Below are experts of layer 3 (counted from 0) of a mixture-of-experts language model. Rows are named router (the router's row for the expert), gate (a neuron's input weights, with its number), up (a neuron's input weights, with its number) and show model dimensions 192-255. Each number is 128 + 24 x the weight over its row's rms, rounded and kept within 0 to 255. Numbers have three digits each.
After each expert's rows: a language model's description of what the expert responds to. This comes from a sample of Wikipedia text that the model never trained on.

# expert 3
router:168162156103119131180089099107137091157115094123100132136147121144135149113141145124131107107097159127167126122110113132158129117114123119132148165147142089124104086130101084161118100110141132
gate0:113116118151087131164134157119128144085102115152103136138147134109159150090133099094106160121098132154122078102131097105088147139113144166107096126151138169142159151159146133120128191164146118
up0:092118131113120131122144121094111126122102149146147136145119162142128125085128078170122153148129160094157142140084151106161114164152092109143169124116066086114135085168145153143132130113119119
gate1:103127135125108129124126171096122123105144123112130082108173167122114114154142055117148130120116126153123136168149091119151127101142115149138125143105100133148101123141148104103123125148126115
up1:134155143121151132114121124103112115145145151099165221104140120151147087110136135143145111111172092111121120132139132168096118153123117169159095160125165128131125115079156137113139165110138148
gate2:138132140143195107096150079138120120114095157167137150111145120115122119132129107139110102087125153140085109130147127140116129150106133133167136088128147134154147111117162092125104165079155120
up2:094144156145131121096130123105130135156153159109126143171136103168082144156143112094156162129141118090140121129158121184148112145135126168145134123180123128154140146106132156174131138088180154
gate3:103097134096103163127152160165117152122128132135098149122160123153153131140151146087093155157138148157139104132145081156103120158155127102145117108129152122125158104148071116117127155156147151
up3:110136135129100111193129128078153161113141134133143068166120083091140164121121147101165102128146181161131137135084112131108096128117086123119162152165131150163105107140111113112106132121134139
gate4:119099139104115107151152111101104104176161128133149133127140150148108078118112107115158177165160109136129127143092140149131119137143148079074175119151127149126082150131110116125099167121131131
up4:174125129179112142131116091114126145149132123114117112140106148122143096106122126146124143136118157115150100099186142119106155117157136142101091120163132134164153091099097104118111141145121136
gate5:100145105130175168119105071158136133162110162134133152167127143134135085144094126109132109158115086108155155190152157149146126132126159096118192126110145144172137156158134140160147155128127111
up5:116142105126139119163149132150176122144156130131139110105135142130159136122110075131110112142123144083170121126140176111124089127107128132141139139106117152165128123157129136122131096128095116
gate6:177112127153119147106107154140064111128131120121138136115147112141172149117141105125121122123159153104130177167163133111142111153082172116121117167126131157095141127152165160077082129120136142
up6:163134076082116120122133114157125137100108111100107172125078104072125148126129123119119150161089136108144128137131164124169123121117123148123137122166124168100158098161127111115145146154144124
gate7:176123106118107142110144183102111157097161112164127100111155141127111166114133088148126131117109158144128124150145150111132149094142131136115139154149146081147126101124117109153134113111121129
up7:172131145168144145080145102114171145116108127112115155145127161134099147126151131118116169147114094118149139143132134121099085113091107122144114120085144087113113133133116120113145097116180096
gate8:137137112137120142130117154137103120148129115108147103158097123114147134123100140104120139119136112171148136096091112149138142128150153131132157136129158144138146139129134127097109133149143170
up8:127068106155111142118107142139159088116120123172106074128134136089112100137171152150141144129078137139101130157118123123149104120126161136110076156123132124163118117153117124107162152113131088
gate9:090161136168102134130128123150108141106135089144145121125129142123157154164122061096144109113108126138083124136101138126152120107072131159079134138076084141169132112143123083072123104100130086
up9:126138130105113106106145058109097128153159145144120099125129173109122109118128127133154193119120079135117121127129142107117132138131100138152115086153136098149134146113118094145130138123139151
gate10:136168128170106148131140114112115162110140144136112130129141093155119107134140083142132102137137082120133081142129091120115135141082147098122159103100115131142151119116155110156123116121173141
up10:113149081113155148124152150137112187101152144128153115142126139159112117081132127097083124142115142137142145105159143117118161134093139118145126135161136120162132131153136101161120116108111155
gate11:134132152137175134106118085118114119145161088123061125122136157118124128124127118124164141135136129146146124098153129146187111113139155131046153167138140157123154112130132163133111110176160137
up11:113095149085144124119166094101136088109139174163104109164093106116126122133175104112132160110110097083097131123108128101147089157114108158167069137125146184097126113154158119168141135143152127
gate12:070109147114115125142116129172161157164177163101191154161150152153104087139146121101110168150121139130156130141115117124132166154119175144126129151108125158150101124149126109142078155152123137
up12:123158108149097133131099160151129134131138093105113089133127155112127112127109109117175094173172097150164158132100124119133135105171143156123155133102150131114178161104170135124138130146121117
gate13:116131146102103126153119148104134149119131128128095097095125113148120159128190123160125132141142133060116098121118099102150130172143172140138139118136177118125161141147137106113147139102150131
up13:117144119102069102125109115127130131146145140116113116101127154135129130145108079127084122163096130118083134148129138077124096123123099150141059161127138129169136106184140103162112107134147126
gate14:119195101062143120141116143141096167125126141133179106133157095082176119127119150116087149122187130131164140143086164132126128171117139132111134162132160145105111146143145140114160159154157140
up14:159144169077158118102144075124146110162118129166180150146128095070163147138106121109163163121157124137124138138151154118126123105128122132140133124161150090145098145127132185102156138144118110
gate15:121138118133090123158144109114090134137140120112092157113126118110114119139136165113124149172096122131089124145124159122086094096140136106150120124125102122130113131091131135124114149126187133
up15:107092137134115100137105158113130081116167105134108125122160124121141173108136143131144096133152117091131098097130092109119074134119167117133124117166146125095172123085117123111151142143129146
Description: Unit words and following prepositions in measured distances, such as km, miles, feet, and "from" in "located 12.4 km from".

# expert 9
router:139107134128098121177110093119174119123195117142130149146066137110176150104099153111148118120110119155151149128119118100151187157134155123144079099134113104119127120159105081131117108126082166
gate0:095131131139107142125122141099162180119160138149140150110130126092138135126119115081123138142105140133148133123114111124092115118109161153111117138136137162108142141189149173107134159156142118
up0:122135119126091099119130120106116126112099106148123129098120174136109116111124141147144150134123131119127162148099149158130102153116097093131146126093113138161156081157140162129133129087136143
gate1:116079083179094113119153151112129162123147109111122086103165156121145117176125063131135135095120135138138133164157112127158113128162120155151111142098112108154115116089163101098149132163113089
up1:095150124133124118098146122087142150118130101104170155114132126111163159128115132170157092107167092112137139142168140148114108130141130161133106140116131116103151133087143138118117143163142129
gate2:156139119111159103130125103152115119130101138140144130108167131144126113121111142147108124093165146182089086123147166174100125138103126126135143099118131119122151095154148119150106130104164092
up2:127138154108117136122125118144137135174145177079114131155133137159081114158114131080153172131137154102146118140153136198143132141127117136145138120162147167142097143121121156160119133114159132
gate3:148094124116079115089143143177115103122116106138151151139105153139149131129145155105121128154148167133155104149170087173083165136149123091138098103131137127132165107146103133105138142108147128
up3:118095156139131118195114094122143135090137135126126108133118077079125146131140139066142103125137189120147139140107097136115101131134082107097166148139154168154107129151100138120087103125121180
gate4:128116111137123118147119122116139116094138118141114149102135116165126110125123111131186157181139129135150157114123153145113105109097152148129152104147138130147079169124132127131129143144154128
up4:171137103151123092130147105102115179170152127122139136158090145142155133109140096130116142154078119111146083129155186099111129102163142123151099104161117145140182088137116121085133081129135130
gate5:096132113121118141080146078165132114126100121130158161148109145132107110118106124108127133168076098144155163193140127111119145104144151125090162121141132105147139177122140119113125127132106100
up5:138128159145120109162136116116169098115135143122091101143118129097173154122114111149112105186127124076112142115135164125127124163106113132129120122115128136110136163137143109143140156122082121
gate6:162154131157134154104143147156112130108143122136140132095134163149167080093146130142130107097147168129128153131156114126133147144088183125136112136104108142125128131150204171059105124100125145
up6:168123056128125133111121127145126130121114103097102166126097130118113167117097127119132109153058148108121157170107156135173126138118165158107126086095125153119134118144116102120193133125124126
gate7:139143137129096137145110115104110117105128104152129121132135094123083145092102107153125152106093116152133153128187126114118134117154122136126117155171110118167128100149094140136118091097103086
up7:158169145147169137096144134117142113115104143109134143125099169116120139136104164130139172149141106141134123112164133133112098138091109135143119122076123123092130147129126153149168112155146106
gate8:095116114149133121135114129119077133101154142120126112128116121120144113078095172112094154172105123150107118118115105138119120109157150133111116154139115139123186159114102118123102133169126149
up8:117095152123131153149115133156146107094102098174072087117141158108116104129148167117140128159099130176118095181137101129123110119115147173093108174130151164162093137120151135132112131156150098
gate9:048167162124096115107138109161138150110106112116154133136095128119146176158093070081125142101154123114091129121090145132150137117118107137081153099133108134169114126151102079106134120102124118
up9:126147128099132140102109063089078129150200141126135131105139144105120114101112140148151141144132101145143138136136168097104105106121103132158126109121178084135150144096117097148116105106099152
gate10:152166159151098135140120106108146145166146118174159116149155089132117150153123105126118124124145133130153160154155120136121139154107122110095154125129112172133145130113143203146126129163175127
up10:103134103089123125141126128127146163126168120123143097149106164148126093120109097147124123122132152127165121092157169119148184151125165126186164182141150131137129132148112109130120141131093120
gate11:133135133157187141116128121121125097130140143121092123148109149124121127112136091086159119159111127158106095108158146160160097111127140100098143159105132173108148131130134151134121117164144183
up11:110112130123119116113157129093138090101135160157104096146108143116122139169166106114109132139096126101100137128110099108161086131122141138152109112135132161079104133134127149128139131109161160
gate12:126160135126134158146123122170140121132152110098143168154157123128127113122129123118132150126133108119097131109114093140114137129122168139135105112130097164166156141149126124124107130167123131
up12:141116089148080170093098186168132142120133100087130124151096176121117134136075110120140087123138125144148149137142152130131124097138130131080163160135164133118181118140113134111129097100128117
gate13:079124124115151138128140109091188179073141160100117122101117083143113181098139119138094097104138134114114104128079150134129078135169155156140161162100139135150166139121104106130103151102129124
up13:158138131130069097158121137158081126184095147146103086103130132109087076161100120088084119161117159106096097142157115096096133133136121125114080109140158155102122142174151111141139129138195085
gate14:059138132084132130152141158174126160100180142137153102129179155091183142147121110124096148096136140103120131114106134151085122149155133111140127170120152108109139121149142153087133149131149108
up14:130087148108139130100117106133132133170154118151152107136131154124129163124094090118144140106128139147098115154142134132098081126151122110150105147167137124110132148109099164087106145144116129
gate15:115158137137110151164121080151095136131157140116095150151091114130132121110147145118103143166104132123089111139120139146112113057145133085137128130117114159162119111101120116124138137157189136
up15:122089082112160115140107199108122065114139084150069123094120125138130117145147149146132134129146109150124117104142087100133100143161170154163130111177183144097157134095140121142140132110130100
Description: The conjunction "and" joining pairs like "1950s and 1960s", plus "or", "&", and sentence-opening pronouns He, She, It, They.

# expert 18
router:155134171109139137117103165127091134114119191111171070110108100165130146158129141150093140102123123177104105135082147104112136097108115136101127109091101173131115118102155166125102136096147133
gate0:118108130147096152137125115152104142134140143144100163153143150132114122140181139103128140125123122106106118132109127119126113122115147126117122092100164165116156142157129193107130142127167105
up0:130132126101104104109133112131165120111127102159133098098144152164094132081119094154145116127144142115136143152065136119140124163105097115103130124080077098140112059172136129161153121079158153
gate1:123132117145118118115147181082134157121113123098093100135117106140133154160118097130165100118123129148122126148141113137141082114153143181187126111125145150134121114093136111086121178140145062
up1:145154119121084114119095140112118133132128130093192154136157139104177128096138159146105109099120065110096136118151134137064145152108126174145090166138148145154141166101150124123132168126118165
gate2:122119104166198122101150127127085131100142162141107156106145121139130134145131131123102111119143149140110121149139161143139142154118128134130150087129196121098154133127120125130082133112163108
up2:085137127108109143101120158148108146137145204140129107116128104172103149158116112083171170154137135097114121150146145188144111138114150134128131109132172140119104148107124165123092095111152135
gate3:161088126086070146125129129157156119135142082117139169149131106113164133115164166119101148151157178135162118124129091159130135135138126084099122080130153141149178109154097146109144160135150185
up3:128135134161116116162117125102163136129138121087134117144106077104159151121119135126141118123149189094139151101094114117125115138150088126098150150151122159164109124133119081117112118121155161
gate4:135086123154112100154157133162071099136108114134129160124141128154094103122114091154149126139150122130133094109156165136098139123122156084122145116122136130109099126144121101119130144149107138
up4:159150140155121131122133089114125118141161159146140130161091153107111140132134133138123140144105122137132063110178142123132124108148140141154067102130118153081164052114080106161137116118107137
gate5:118129102159135154118115065125124102137125106153157117141116138137102106101124096117142126129124093128124163177143095130139140123132124131081149147109115140127129173123110102116164151116116124
up5:129126118121118103136176093169149136137145163134103139099116140137159125172110103132128108193119134145135117121103181095087119132166115089133118142129136138146159113149125123113108114173110118
gate6:161134121124141129109150170181124122129114158144147109083111142152158100099141117112131117123108141151120138149112123111180147118117161115085163152150112137083182174165179175098114131144102131
up6:121125086082134137121127119153117124097098109102132143109111107078129158141107109083122136150088132108150129110118187122161136136161144159115115139119157151130156128150143081147145129131121116
gate7:111129122120088125155142114077082146106136120161115079130151119129129131091142127129132133094091157143154158126158133149143116114128159115094139136154124122128101112118096154173176141096112098
up7:142146126119208133110149128139140124153124094135116130117154179109095124107094155113121136110121088131113103150126123129125086115107088139096120139093157125127128138159102144117131086137154120
gate8:114108100179129122129124156120095135145130124131150087133119138119127076118137166152093180127137132145117182121088105159140131115145162103171145120101137105158162150145119133120131162189124152
up8:116098117147141125106093136136130101110123138145115110144132125107114107140153122143085134122111131170155140162100147116156117100136153151108126158123153128162135132146161100130138147171139142
gate9:100179177138111123103123137144142180132128092115116102157088185134141150122102106114161121096116109128098125129137169162170140114107121121077141126100112154179111145147114095095132138041125093
up9:137123111124118097124137082111108135135169135139133130107168140091115111109112113130126141144111106118154128154140135128092152119154140123152117107160176120164156123092113129117125108134136142
gate10:107117129136154117148117159113143159078135094158168125090143077098113149171141129141112113111146116094185116143128100154120137110118135104087118140111094180166147090086165121119116102122162121
up10:114136106072152131106131116138121138133155138126163119123102128128135115133102124113075136131110145128152141086137174130161168142082125137131138149127097117133168109136136124128157183118102124
gate11:140154131152161156126133126098134142157168123120100123112132122138142113131157114106179138140132134122096110107151131150144101097107136119061158134104127153106128099106135147141108086155125140
up11:097084109111131140107186123120122091111126179150107102144120097128131144142167117100091150123139097078076156144103136123140127147074137123134103143131134169106109090153139172160133143123162124
gate12:139105133124131166136133104101121174137176149127180145146161116150128094125127126087115101126124114126137142134111093126114125136141149147119099153118123147159104132139115126112099113181103119
up12:115154129135085126156140111199109154166128091113140111156108157129085143127156093095137081161138133138143128149106109127154108073145154136088158146085137126112198085125155158088143071109103116
gate13:112117132126102118133128151086132120094132125122110141106093081138125183124123122163092098124127139092145123141123151132184090153154143139126169136104152148125197120107115092123154125120143133
up13:138128154146115146138117122149129112121106174150119096136116138103140136136091107101086136144130132067099113156150113092090104094121093143135092129121135126131124115153140127138105131139160118
gate14:106159115078177141139112171137124174129120129126138117131159108110179143146127149130115125097163116134129085102097113105129144145174108130093173172086176158137127128145141138112110159157153105
up14:125128163077199127094160093123155131164118115162137152107150099139165165155094117141152106115136134103099077138112142121111104108180108144118132159141165138142097136134113162113136146159135139
gate15:108115122106128138172131097141080129138129098112127158150122143122129108145127158098100158167123122114080127119123165138105112094156142095122095126150147181150112136150109142085161152139172106
up15:130116079131106090157128189120105087120185155110110105080169106135150144121140105120153094155141119158113096121088093066113144119109178147165150100154111105103148124090106103115112147118112111
Description: The, a and possessive 's after prepositions like at, in, of, especially before institutions: studied at the University, Boston's.

# expert 7
router:129087146114086151129112135125167092113112168138146152145178109122130140133099148076155072144150121122124119098123126151104101117104099113100092137143112116107130114113123132182138119143128115
gate0:098116136153124140162118162152112181090149127134118148139144155146186132137157103078100122175101149119132135108130105124109129113127158117054145103118181168126178123149127163128135147176175106
up0:109111095088107105127151135087138125111097138123115128112105140133131092098127152146168143125143127130139136109125129167138135149117086057106125117117100101155160083175144134140129138108138151
gate1:079100096167114131121181134124126163132128141124099077114142152094131105155140095098159130115131161137097119146161097131171128150140123147120112120112115114098075126117167088118133144176172111
up1:141131147096126129095132108078105130112116101095156170125160112107142126081103133116134074092155091124122120125156140140114117112123128180133112190160127156141146115067124126132123125122111140
gate2:137136148107200131116124093097113118116129148131134152106138121126107138123131118117111113114120138151121141147136144135123144148121117156153148083135145121148142130112146087140067142088182097
up2:120147147105112132113112126145133092148160177111138119167114111149065147154142111114126193136133153120115121118145085168121088156073158139154119119172136140113120143131168170130125127131151106
gate3:140099126134092150130143148132117131115117136121118128134126153146163136117145168086118137134155171149115101144146090135094124159112112089134120061133173150097161117143102141126149185143151170
up3:146118125145092105205137133117133163177130106105161103146127116076123132104116171098152110145156184156130155105123118130148098134101104129111122175131151140177087140149123101110074103113119166
gate4:103129093111101100164134097113131115175144114145108168109154145153120129137130106121155154127170152120099146112114177116113128140095114106116180127133105173151102168131157114149129121145130124
up4:164117117152130096114142127098124148115110165123136109125101122108145128094110122153096165149100147086141091139171145114103149107146072177132085083142089137136141077111145115125172108131105149
gate5:141137090113116144089138103135109108125121113143133150135139140137149141156115106135117124116104116092162134143131166141159132087135116118096191161118121081155134185130176125127141122135106147
up5:126121139139143104150171117116162114153139162126128139115093100111139126102114096139136130167105105101118152161101158091114136164130139135125117135135112131165182148131108121107114110125067111
gate6:172120143096122148121115164129084125147127136140120142123146083073150138097147136107135107114107146124130170146119127141161137168077154138082124140108139154107132142146171170088076112164115153
up6:177122075110120137166130135137117138145127111112102146112073149083105151151131162114145100159065151085106135119133164088170133119137118136111140102139123120133145133123116096155166121149116139
gate7:127139123153088159154132127098106111165121114140125109137131137111085123102159122180131174127119119144162125108169149107136145110136117150100148162176121079126126113127101149145127141130087087
up7:149143164178173140124129119134156130141109134122142156149127146131130140133116136109125181176106079138134116100169147142139128141126092107126107110097142124111142141142114133143141089168169068
gate8:090096149132133110103148121139116121101163130156127123141105132102129107088096183113107188148125137142118152136090117132133116100179130124149125138132116137150142115156099174112114178167119168
up8:163095152160140128150116125155131100137086100152100077108140117089104146129196140169125127153073119146169089138147119108141128146117187132133090144140126128163131107144155089141154135141140111
gate9:115157131120139094115137105113136140111157136130130121130134145122143191132113060103137116079109120127116130099126148138145129122130106132074165114107074162146099106117111099094141110093125113
up9:174128125106163157108133081114085112144179142130162105095163137126124109100100109109135167144130091123169145120140132118127087120136116144133093126156165128139153127134088107118124102127139133
gate10:137136141128126142146163105071167152133132128147142133156142099107123108139157103151091151136152102096123131152155101127147130119110116103140133145117133167141147085144168159147106137093183126
up10:105174105106175139121144149092111156116121104135168096154081138152133140127125113109072132114130130123141113105128214125167183126107118103132114127141109118151123061143116132127109153128121146
gate11:128129136129148120109142116136141162166166140118082141153124124138119150105119082111162110135108132165103093134187117168180120108128115119068116141109120137111133112086108141117117106190124135
up11:105119121111149091113145147139136101134131200145075108157105113122117189154139135140112143113149136118111135135125125110144115145127155112139072124158134140095107084150140170140153108143161121
gate12:102130121095158109173124125167163154145183157111142147168130141144097138144132100125125153156136135128113124085133091152121127141144150162133143133133121121129138125155105102138105127130138123
up12:112128126154084145140106180160129122162105096102135094156130135125114170139121127130137100124154107118149133127102152142134110096118149136114160155078177130100185133120114169100131081121078138
gate13:141107097126107127121152156111132157116131127140140125127094107134156145130134124177102118094153121135131092139149145143149108147137145148120136136124152119116131167120146092143130098125139153
up13:154149130102062084161088155139144120142100135125121137123126126156136141137105097090073126140125127108060130135108124105089110091133124147088104126146176131107140129154164137147101138136200134
gate14:086147129079172168150120163172136146130122119130160092138146145102161161178111105104077129106187099112157116115120131138115103171152135141124145144099127157122128136171127139161100152128143117
up14:106127150094166135101134113164143110163117103157154127149133113094142156164109117106136126126168125138086107115131142135138074130132137150129122126134122117104100149129093148098096119140127140
gate15:117162124149119163148127112168108144169115114099145160142139123080139136146126105121109102171132131109117118148119152148072135117119132084119089105135127157142157149131102136082116148147166113
up15:128090113102158100129143164142123045112184130084116142108141157154125164124134132142138118135160126129118122079142103142129097132123144170126152146177135161114160141122108136115143150146132123
Description: Country and nationality words such as States, U.S, Japan, Mexico, plus digit pieces of years, percentages and population figures in tables.

# expert 12
router:158139103122116133119156107089123141126132181179121112147133120120123115108152145106136151114128105116125100126153127125138079127102128120163120139146115084164136078106127126151139154140096109
gate0:096071113157079139138120151150127158099139120131153105170141129137152157124160105083128102150099141138130099111134099119142113068102111138130112115130156144099156151186149157098150147151149101
up0:127129142089096113121125144116158138099097104117136168097116170133136154112105150134143158105120136126103171125098141111151121146148113117116186091136103097124160083147121088121105135114134162
gate1:097107100149109155136103139076119152127126111130128110137090170145110119155112064127112141088103125162124104117155086113149125108160127153162114133087111121105130124087158111132159159145137080
up1:147133131132091132116133118114096144159145105117145194114121138128179105137115173126137063122161078148108118117149126136117131118125095164127095158101121136131130133073134135125126150140125133
gate2:124109115125180119129156072128100136151146161151126133114114137152111125110140135138102108092134118130086116193134117144167123119126135135134168082150123119143161125094134097100091130100162129
up2:109141134147082129060113126158141128129156193122138152148131093155083164119136083069120165139135129121152109167163132167108097117130142184144101154177134170137100134120132185148109115145162096
gate3:132128123111128120116154123180109120119133141138117176137144106131144127126122152077120107140126145140120098142156104128122132138159122109119106090137137160156177096138078133119114145159132146
up3:109151111156109094169133134142157148110129170102127093111121095088135115116120122071150091147147155172161161121113126112118096090151068126095163157139097155177116139139096116096097133143150186
gate4:147094130133147103131149111119107116157132131168099146118121137122132098106143123112149173150174118125123152117138128112116115120101128117120144108152108168139080153118139120100129137118167117
up4:162121129136107129120126104123128160118163122161107124151114148125126136129135138129121156142098109124148077118186129088102136089148128164148099065138134159147167091117100117077133106146102150
gate5:083145089180140136091134057118139117133127118150123091117088165168122121154137136109163121158122091126164142143162145167164146099152146115144150121128125110156157148135137142148128122121149118
up5:159126108112115140182170137149207154151125140138119151132094091122143148127126089116100076165107128131119120129116148118104119127121115133138129128123092122157125156123140084123141094151081107
gate6:164115152160118158125143132156125135110132140139115182125125108137167117110131127092138127097114165118091154164147137073158152120113169121118116145114138158128141146129186181119099118129114109
up6:183146067121113135120128130152116100111106112098131136132090115092109136140119159098168125127073173103138156116113154141162122128116107130117160119123101100117164134176147065153194149164133102
gate7:144143130141102154138130162097129111100176116149137081131103142156095156107132129171143168094102151114128118126151144133140130090136123100116122158171111080142122099157106150155188126080106077
up7:136142163161137136112142088116169127128090128112114129114143161120144129157140158134113166138109103127118152104144130108118105133122112135115088089124137125112147160093112145109101094141157098
gate8:117079139136136113143124124123112128112132148138138118118121098117147109103124169118104155135151141160083139115120106138154149101165132131156139118105145143149215133146123129144132176135108133
up8:117096130141139116147115125170099101132160110160085118150151131083101126116158135175137085145077109179169107130164133122150120149124153153076087183170178124145135095165126082139118123120147099
gate9:148157170130112131106146131162125151117119113083122121152100181091120161144115098090123116091116119107095107128100127137156112124117088134085176134097062151125106114150135097129126134085122112
up9:155143151102152122076124074117109131164176139133178118121139166137126131116123153108144159134126093129141158139159158118122114139136099100155087108146159139157162138081132073106129103138126150
gate10:132144173140156124124172109128147140146153154130166084164156099133113154140122095137142138119156124123136133158152069126125150154105117074070139116127128164114143086109174149154127119168183105
up10:117117062047152155128111159141116162132157146140161119159135140154128117149126133091122145136145157162149118116151162151131149115122132095179142151148087127133124108141132146127121146142119156
gate11:097115137152135137118112132108108148123151112113090138170136115135133154121136088132142165145134154158131101101158129104196127126143133122101138152094128145132122117093173153133128093192151158
up11:105107153106116154126155140119141102080131179139102091171126125107144148120174093146066179149124118091122146117121142102141116138105148128165077129122156143084109124120164175164132126139166166
gate12:125141095106081146125144131134136174140150167105163127173154123146116092148119098134110144164136126144144134141124110155093095104145149127126146139130115163179138145162146113127109106167126117
up12:107134106186109136130112140150139144139117067116156113145121128125125146150098102106150079137147097142146138111144135112131093104093151154084179164100142109115144141131157132111102090101115097
gate13:094152113112114148135178131090159141090150138133109116116122105141116160119170111129098129118120130095172086145110141119140126157164131169097129095095126116115144122138152071139150114105153126
up13:140131172116069129128122118103087139100119140155119080122114128122132157135112116156114117179119120113086127148153084120106117125123093129113084114127179119123121153166150107136167141133162158
gate14:110165108085156126127116133174127170138138119135164112107159128090185109130126134140103128114129168142134143108115123142118164158161129147135121132100208165146097122165098132110125153156162133
up14:147093157082155123083167126130116136170141149155161106157124106091178158123098112139150106116163141140102139142126112146124108132148129142134133109168161125153091111129134164121104130164128130
gate15:132143097123093135142135071142099156133103095165113181161120090111146109142138183125104123176125128136110101130150162128077105086171114149126099126107152139146109152126116133116112153135148107
up15:123110112118157108123118189121115076110136127113089121158163182108124158134159085131151103136133134112097129108125097117143099141171153120133154155152169132080139116112180112118132130107109121
Description: Field names and section titles after dashes or ==, such as History, Genus, Dam, Written by, Coordinates, Website.

# expert 8
router:158132145080094127167069117093160099152106141133097102129106124138128177082117172140138101103131144130135087108133152098167106131140095104124115132163101091107119133124101102174128132135077137
gate0:129080141147138120175112141126106165093157122129122113112148128128144141105125152100150129120090127104123121114130095126105137083100136125119133133117127165152167112140110164114142155175157108
up0:116127150086128118135133125131110144085105139137145106109122167136141114078116106167137126126151156111103149141112148148154140146147084104140172148132110087132150078183138149139131141135158141
gate1:122108118166094092089156168091118108087111105148125124173119156149116107136122066132153106125114111160138142165153073098105110142138143150157112117115097138119108149079114108098170131149146084
up1:124143139112094133133147128091110152131111170133137176120145122145159094067121128123122080114168077121101128127139094149067130121089120157150120151135137154113136155109162166133113166140144144
gate2:118136143141192104104117119125107115106110122135130154108157120133120138132160098161121146126159154115126079142146151191140150165153125105162150107169180123140131144148162114115089120094115129
up2:083172165101098120093091145139109139125132193104125097153130103148086175150120112122159158128124181125136114149170094153118111134134137133132106125164142159111113081133137155162118134120150117
gate3:125098141110075124126146136139128135099144116110116105108133123126149107114140136070124124132136183136178099141161106128140130125126103097155109097106159146111159099137124140115133132161152169
up3:108134138126096103210119101103135154120133144092153101127125090100160140119113136099171117116147175163139137107117133104143107098126089124108154185123147141154113126147124109112086114128134173
gate4:103119100124105114133144101129112115156146104147107131118126129138123083104116097133138202161187129149144141100090133143120106103131102107099152123135119131151102181149137090128170145159121128
up4:160123139147122120139163124122119151119128132129141148118107168129147115136136132135116139115082128107138043131166159136099136080166107145157111096133090144104134089105121096078142112098107120
gate5:099143119125125147103102044143127091144131149116157120141116166139103128089126131094134131125131099119139155153115146156153112122136119121096152151140133122127112154089147136161126123127113103
up5:137142135151164093179167120136145110147123152117114124109099117104160135138117108139131117140107178105145148135134184118095117107094136142146130128137080166154149139151134117122131110104099087
gate6:155121132103127173147147114176066140125135111161129136105139140155149097106146122121130109114155142118112138155145125098151134159093153107093097148136097135123170162158191178065085110150104155
up6:160140095106100146111132129136096104119138120111109167098105093080146162120140135078135113136081147121130133133117165119172131142137115111109119120125133134114143129157138088151173119120125106
gate7:107150096141080149144108105080088104092154127146113130145135124157088132099136106164156142120101132124116149148172140119116131120143113161093142146168115096160132103127093152130165116122101096
up7:116151146145137137119116119107170147119132141141141148127119145120099153119127150122110141124110105144097139141153109106126103124081116126133093108133131089103142176152100126109155086186180086
gate8:097124168118140143135115141094122150126144115138164109129141118118152140101134173137092139153116108169094157076106149119147144107148161143156136148124115133159164140148121161110142121155122137
up8:146084150175129150110119099149138079142135134165117080174137124114104115104183140125138109148089141144125106159099122142137130130133146165093109164113158121146133093141138100117159166150122131
gate9:059148117143095105082139126166130170132137114118139114119127157125128149126115096106118140109129136122077102139088178147119133112094114159066164111125068175164133130151104090129145103074126080
up9:148128115109124122110128093097084147173154108118149114133169153091123101123152119137155177136112113128116171110147142129088113139149110140171099088119160145167152133100125098135126075126114174
gate10:111163140104130179135121128107155121122123138162211110139157100127111130175153107087106124159125082140139152145147089148125135138105118098092107119115136171134173106086163148116093127112187135
up10:085137072084134153121117112124134154140135115140128143146098153164121131114163080112108145134154155125140101101115156104162202121089140121156123150135131146147148100133089122157092128138097140
gate11:136117123131186139146163134129097126142161127129059145127128146143112136124143097126158143129111133130126101127158119126150120106123137096080132145102136139120124123147160134073107079142123180
up11:095114117125147121121138139106137071098118157151085109175076090098126141156166113120114147132094109096125142148135128110130115164098130142121105144116116114145092113160124141107143121133139146
gate12:117125138121175141185131157137135154135164140123136157139164141149111094170144097114119123148141165154139122123155102137151119114134116129106100162124129132192119138122137102163087144160135135
up12:133144104156092132153094177160160110126119111103118128168097166105091149104096086149129086124128081105140156108086144134153138104125116127103137128109161115121175133135156166138124108111107126
gate13:080172137117117103124130171091154126119136104105111123102115095132122160151169109185093094107150137092122078140101148116155112174159130121131129118136138149138168129121122094120166125108142147
up13:106129113125051116153113091127116115132102159132112096108120083158113122150111101110108146153126130102084120131130122098098156099112102128134099091117150100111109131183157159137099110167189130
gate14:106155141077134174126138140177122146123155128144135130132171124107156132158089136130121136081191119106142105086141132128103126154143136112118176134115153138130129132127136140131126145148161084
up14:144089206115187119094140141127141140162129105161162113130136113139146163136105114120147154090140132148110090119136182112141113110133149120145089119151157106112103125129112146120097117130089128
gate15:118152114124121128165135099166083161127099130095103151158104116131154129128142154113100152170111149124091152132121164129105122127131146130197109108100116146144150115128111130121114145136191130
up15:137090097134125135148139169138109072100146114113111131108145127129120155150169145166126130124135093123131150109120108109103108081146152142140149125161150131101161137093103146135112149106115113
Description: Mixed tokens, often table pipes, dates, dashes or names starting a cell or list line in rosters and results, plus odd prose words like average.